python train.py --n_layer=10 --activation="gelu" --routed_scale=1.0 --n_kv_head=4 --norm_place="pre" --attn_scale=0.102 --parallel_block=true --init_std_o=0.0 --warmup_steps=200 --schedule="wsd" --final_lr_fraction=0.1 --steps=3795 --dataset="wikipedia_en"
Below are experts of layer 3 (counted from 0) of a mixture-of-experts language model. Rows are named router (the router's row for the expert), up (a neuron's input weights, with its number), down (a neuron's output weights, with its number) and show model dimensions 256-383. Each number is 128 + 32 x the weight over its row's rms, rounded and kept within 0 to 255. Numbers have three digits each.
Before each expert's rows: "gets" lists some tokens that make up at least twice as much of what it gets as of all text. This comes from a sample of Wikipedia text that the model never trained on. Tokens count by the router's weight.

# expert 90
gets: " season", " League", " team", " club", " school", " Cup"
router:142093151173127145145165133168145117082101125149077155138106067139099151112107124094125123147111101093110130115101128121101183169133126113135119147147128129169022174108124171148070118111110110138089126065133196115091140155116126170118170113125125111154054188105084078096120165170091084115142130119159140089032103141150128083142143137102143148182163122140114157109112175183097134134112
up0:131076079135111061155085118101155164124113158111090218100129175140130113154203183100127162210095121180138100151085103131108132121154136109160086083163143199104158136173088101152087152154094187173114078137110127115116136121154152091147165089108115168126102155058156151120118116130134127125152129147137088149122158166095174090174157098090140160155127138145178108094074151110155130106209
down0:174143174105096144114138104129109115153150082189106065138156062149126116104082154139122110139153200113096106112147095139152125135134111113081132135099106195130111117105119124137146167157132099131154149144194086126149081213179077105133078173145140156120101065192113178153122096116182149116182231157045132121138130127142164113054049135146150134174132133120135160132122137125084143084104

# expert 94
gets: "\"", " \"", ")", "'", "\",", "”"
router:178164118101176108120131166083075094164100191131131130135107163161133141161106129076111095134111103186131165159123172106102101130118149126089114167166129080147166086202156097136082089085159182096077158137083086151122148116152178111131103155159122140163122089187133082096106088144137125126139138140117139102155084120145147130110179151152155162200127098148149131078142098101158137116145
up0:101145088090103134156098101117134174121109133121120118148095099079132159131129159133130101124157096142113114124131089098124058132166129080110166032187101054143154094088111148130181117088184151137120134131169132145156164116161143145091115138076131132164115161157171143083128148198092077180179127135128062138151152053183077121124083164147093104109175144075127123093089141150095153067100
down0:175136107171157198113118117117109079103134130109092147150127184103061100151126118137149110143142148125138132068111116100170140133138184079110129137192113145144215114139090212184156104123172122161141094123149073119117169146124102151123093158175115176163157114152134169137150144080147122077166137142124142099155137120097170114107090094156106136188133110146136136144164103082132139110118

# expert 36
gets: " a", " an", " A", " An", " =", "A"
router:086162125120123140115119147119161165120095159053138166163142089129108130104151216153152097082123175087065137086112153124195154059133160083170112154175147118115158094118150119138168075154100150098115148154214117083159030104166116097124095136138130104162059088126136149114173167166117148139161152143116116122038153054108102153134105110131150074096136060116160091156116084182098139125132
up0:113166122128229119197132185155090122196090144168127105113074142129053187100101127148102099132105126127128127118097130121131043137155086171118062175125167126141087129127133122194137174138118126130131166145134170112180173135106139101124103143148095149139161122183121066142111058055115107157151164054072112129135143130145148097128117115106109107070137138140119165143113135077124114123120
down0:176088098151070109074087136155131147172118172114165144108117122025153108146201088077108121145126132139172101114142055086096175114093114169134127121171136211106094125134082115092115129141114125107137190123128123142140202140157126149134143140143101147135179133123174149152149123093147147118078079162165112080132132130099123094159112078114098158187100143097132099142127103144171163136109

# expert 24
gets: " New", " South", " North", " Black", " West", " High"
router:116140102146130151084163169061110155112142130142110174103129148119127133125150133167131124128100156120199102137131131115119105113106100087095123100156080163132108135101155168146115096083151179120149103095180142092115166116133148165111119084090098191119122121084108157098109164156091056118193144129088107106051101104138099119147082157055099201095131072163079196091164172135061123086178
up7:120150134162154126174106128152100085145151077106123151158105137142122155138143125107143094136163153128133164134140149111065134137076157122163142113124169141125092131111142092137181108122150136104129078167147150142063072171099124174097131162114137146098133120154093076148131154135088121180173104100128120156162128120146106105145104155140108065108145076122176128055133125065125151179138
down7:086120086135082141106131195132116091102112162135064081091131116131133114126206152157119118096130123147145130102166133083139203077147112101104103201105156133176103176134169118091137141133141137095192182162136165146085117135132184100146111140130078135130083086044199100063102131096185117092087116159092149155158120063106158189144109095128105131113104058092141092065125180129119083112103

# expert 48
gets: " University", " War", " States", " World", " United", " Army"
router:123098098149125110160174164176079129100169177162056147109144193138064135103118094118112081136085049094145142117106060119104097176167076099170103123141059104155093089078136154146127152128162179070141170169126201129108117104134157134141118098061125125161078190136108129098121157154131110113205149121073092158069142131134175099169106168097117171188149146146049131084163175163090150155160
up4:113102109122160155154144123085099081115152111106152112142112192111149097072085096131099124146128128136149111156119119098099106125117107188121133116148124073111197115151110159131147103109095153095146050103165131151187157119111149083143165095118118170146119238135172119126093195159173166154136103113091133126143124120120069104098122111167140145145083140070156102157108085087145141141074
down4:079073159139071084105118128175125157149100152103166149086193090112085166209135155112156136128141131131186167082102171133115160110073128186154157124141149147033163125081145135137137149128137109128134175131146125178083205152081186149127116118156146093163153100109099139118192161085141108155132078131139097104106187156119091141146093143118121126129074105051127119175123076124191106140077

# expert 23
gets: " English", " German", " French", " American", " Russian", " Spanish"
router:110127117080104080135162151131119125088160177149167119151166100088158174165158138195105100188126096205026193133103142097114140125125115088191087135146052175167142131102135144157158138083180158112119161101177157116112126121110116118204121123134099187121160113064118149084106140116105075128190157192117094163101115145192169113098082150207120141110075128124122159134163131158158165094141
up4:141112117079109121079179047108110133090068179140099158089125095077105179123127115160088137120096092109119090198077134139071111165098131066135128169105174112142096155128117099119120117146114132125176145107107108151095095084114159112123105095127121089116128138157111146144119060125139080115112144134123108126129162068171156130089154122083187133209153103132134149128101153144113115090093
down4:103090195132125170091179104115150174205116152119165204139121152119109165136135112149124141189180160092148129164109113107123131170169102155120151144185111166133146136169125218149145143079133118137133132128131113100145054113163099094092096099131151116193146179109137202088118167154171047156118156144086182100144101105146136102120163109098213100085131059100141137162133078124045150117137

# expert 70
gets: " |", ";", ":", " /"
router:199108080121125142088087116131181152086154132105159153120134078110069148099120161139110159169152129109169146127170137125134087118100119127115101077117082133115086145076143157144146074149183154148160112095156122121091159142090101103161145166129120173125146093180117154174113142190179167099100103129126097159148155147138127138127115115155125170145097132148123095155138113174156114103149
up0:115109144118085133116126198156131146099068154132102082154110164135102140117157101085132098162153067110093158120130155174124141143091109148047117141128097126125155089139166121111144113147087133144090147140205150130140132163164094164129099134119106134174179084088118105134127156108058128168150107090143137142139117213172139111126071133122139141130156134151159087139136127117193166069115
down0:158173143098093102103134132156170114125101152146079083163155093114158111094128129138090129067120094149124186080126120108153148172159115107080158115159116150120110128106128142163133134106083047120108123141101119124171133107192126137060202129135127131155077112179144131118072193153114130135189121109124145100130147157118126193153137082124110147139120111121131137092093148144131125156146